From a checkpoint of a small mixture-of-experts model trained on Wikipedia.
Size: 9 layers, width 160, vocabulary 2496, 8.77M parameters.
Experts: a sigmoid router, a shared expert of 128 neurons.
Training: a variant of SOAP for the experts, 288M tokens.
Below are experts of layer 2 (counted from 0) of a mixture-of-experts language model. Rows are named router (the router's row for the expert), gate (a neuron's input weights, with its number), up (a neuron's input weights, with its number), down (a neuron's output weights, with its number) and show model dimensions 80-159. Each number is 128 + 32 x the weight over its row's rms, rounded and kept within 0 to 255.
Before each expert's rows: "raises" lists some tokens whose logits its average output raises strongly, later layers aside. This comes from a sample of Wikipedia text that the model never trained on.

# expert 10
raises: "els", "ently", "erg"
router [148 144 174 150 134 184 131 162 172 133  96 122  94 167 131 126 148 106 117 175 117 158 118 127  90 136 117 122 116 133  92 144  49 169 126  77 153 210  87 109 136  32  91 122 120 219 188 121 152  50  94 122 120 136 149 103 140 163 130 155 147 146 137 131 151 110 129 136 134 125 138  45 131 110 111 125 142 118  94  99]
gate11 [126 119 148 186 109 162 159  95 125 118 161  93 155  90 131  92 162 145 108 135 166 164 152 124 116 137  47  91  96  78 154 100 151 155 146 174 152  99 120  94 130  77 134 157 167 134 107 142 136 175 154 106 141 124 167 101  74 117 159 131  99 127 119 130 145 132 178 107 108 137 121 109  89 161 163 139  89 176 138 104]
up11 [107 168 114 137 147 102  43 123 176 162 115 161 129 129 117 101 138 173 183 142 118 113  38 130 156 158 168 127 143 182 138 129  65 106 128 124 111 193 127 122 174 191 158 147 165 136 162 140  40  83  81 153  99 110 104 169 151 130 122 116  81 117 125  81  91 146 134 123 171 123 118 134 154 211 135 116 148 116 117 127]
down11 [ 86 133 139 139  68 161 110 178 174 145 109 138 101 115 178 150 139 129 143 122 164 128 132 115 108 167  86 113  94 140  96 119  58  86 183  99 136 196 112 157 166 129 144 132 150 162 125 102  86 129 141 110 149 135 122 129 124 170 127 125  91 140 162 114 168 109 156 127 135 104 114 158 118 115 160 116 155  87 158 109]

# expert 0
raises: "a", "y", "or", "ar"
router [ 82 143 125  17 105 151  93 180 144 171  98 137 150 209 156 116 190 142 174 102 118 128 157 147  46 134 151 152 140 159  82 100 135 137 149 102 136 123 144  74  74  97  98 106 159 141 102 163  94 125 117 127 120 106  82 157 140 119 118 112 111 157 143 125 112 132 184  90 164 167 117 147 117  82 149 143 134 166  94 136]
gate11 [143 124 178 139 120 101 121 140 136 104 162 187 154 102 166 147 115 130 199 111 141 163 117 157  63 116 120  96 142 133 109 124 161 133 170  92 169  83 144 105 163 164 138 169 153  81 157 145  99 163  66 132  52 113 117 159 140 121 104 121 193 176 168  94  86 175 156 133 162 123  83 151 123 135 111 128 100 103 122 147]
up11 [175 116  84 129 170 100 168  90 166 104 115  42  90 117  60 127 171  83  88 161 166 151 165 131 176 129 111 128 114 156 188 126  67 102  86 104 174 142  93 109 147 105 115 117 114 137 102 172 119 156 157  84 150 154 146 134 135 137 157  62 136 113 128 114 133 127 116 123 101 131 158 142 154 133 129 128 173 226 112  79]
down11 [158 137 132 161  99 171 166 137 121 183 140 109 137 142 149 145 113 157 159 139 121 124 120 172 154  90 128  72 148  97 169 144 160 100 134  70 124 141 136 173 203 135 110 167 195 144  90 162  53 100  96 141 156 108  96 151 121 142  84 131 160 119 172 168 124 149 199  96 122 122 126 170 138 143 110 116 160  81 140  87]

# expert 4
raises: "n", "er", ".", "ing", "s"
router [124 108  94  43 156 123 111 118 124 113 155 142  98  95 125 139 119 132 172 106 147 130 121 138 111  93 120  90 128 138 122 135 155 122 195  73 147 159 173 163 131  84  60 152 149 138 109 153  99 154 101  79  93 129 131 166 168 125 119  84  89 103 158 211 111 110 155 150  87  89 189 124 169 175 190 126 140 153  69 118]
gate7 [122  92 103 160 105 181  99 147 140 110 165 134  94 123 139  91  93 116 133 113  99 122 153 147  88 106 121 121 149 147 101  63  88 156 154  71 119 126 143 174 142 148 147 119 124  95  61 135 132 125 131  61  84 135 123  43 170 168 137 147  80 135 144 156 132  67  91 182 106  71 204 129 144 102  99 137 139 163 150 115]
up7 [139 168 169 154  83 137  99 118 173 109 203 148 179 162 197 129  92 130 105 132 186 114 151 109 133 129 132  99  93 144  53 107 133 170 125 113  81 164 159 151 156 144  89 150 131 133 109 124 132 112  55 107  85 133 219  73 147 133 105 120 101 161 120 146 175  92  91 142 128  84 150 156 102 112 111 125 104 154 140 144]
down7 [ 81 112 143 104 103 127 141 118 134 108 136 156 144 109 139 143  81  62 126 103 180 113 120 116 101 159 115 157  88 106 117 142 115 130  76 219 120 114 132  73 152 182 164 177 172 122 116 138 106 143 147 162 176 145 142 164 183 139 149 183 163 167 112 121 100 141 136 143 106 170 115 139  51 106 114 188 121 139 129  97]

# expert 12
raises: "s", "ar", "y", "."
router [125 106 120 105  94 154 103 125  97 171 109  87 165 126 156 170  82 135 164 115 192 141 101 113 123 117 143 121 123 183 145  98  99 137 120 121 137 164 129 164 122 122  63 135 128 124 151 146 138  87  71 114  65 128  73 169 113  97 110 102  98 125 146 144  78 161 137 129 113 123  98 101 117 154 131  60 164 110 109  91]
gate11 [144 141 120  69 135 126 139 180  84 156  83  37 108 143 171 163 154 118 129 110 198 176  98 115 128 119 127 161  91 148 139 141 130  99 111 103 101 158  90 124 142 166 103 166 204 179 225 134 132 120  97 109 180  78 175 155 132  57  82 147 137 102 165  86 157 137 164 144  85 148 120 138 117 166 116 113 145 131 124 168]
up11 [153 100 124 106  92 112 170 125 100 122 114  64 201 155 174 142 161 147  71 138 171 139 147  63 154  94 126  58 126 191 174 105 134 191 191 103 140 136 121 133 105  99  87 136  92 175 165 140 134 160 153  76 143 121 123 169 104 159  65  60  97 109 117 158 130 128 121 145 105  96  76 145  94 123 118 120 123 124 102 105]
down11 [ 60 136 112 127 110  92 175 152 115 130 155 183 173 182 189 145 135 113  71 136  74 139 129 103 152 172  91 126 130 162  91 117 112 149 119 222  85 117 136 117 154 157 161 106 132  92 138 193 135 150 151 121 132 107 123 139 115 128 133  81 127  54  93 145 119 129 116 116 106 114 128 131 141 181 135 126 139  71 113 123]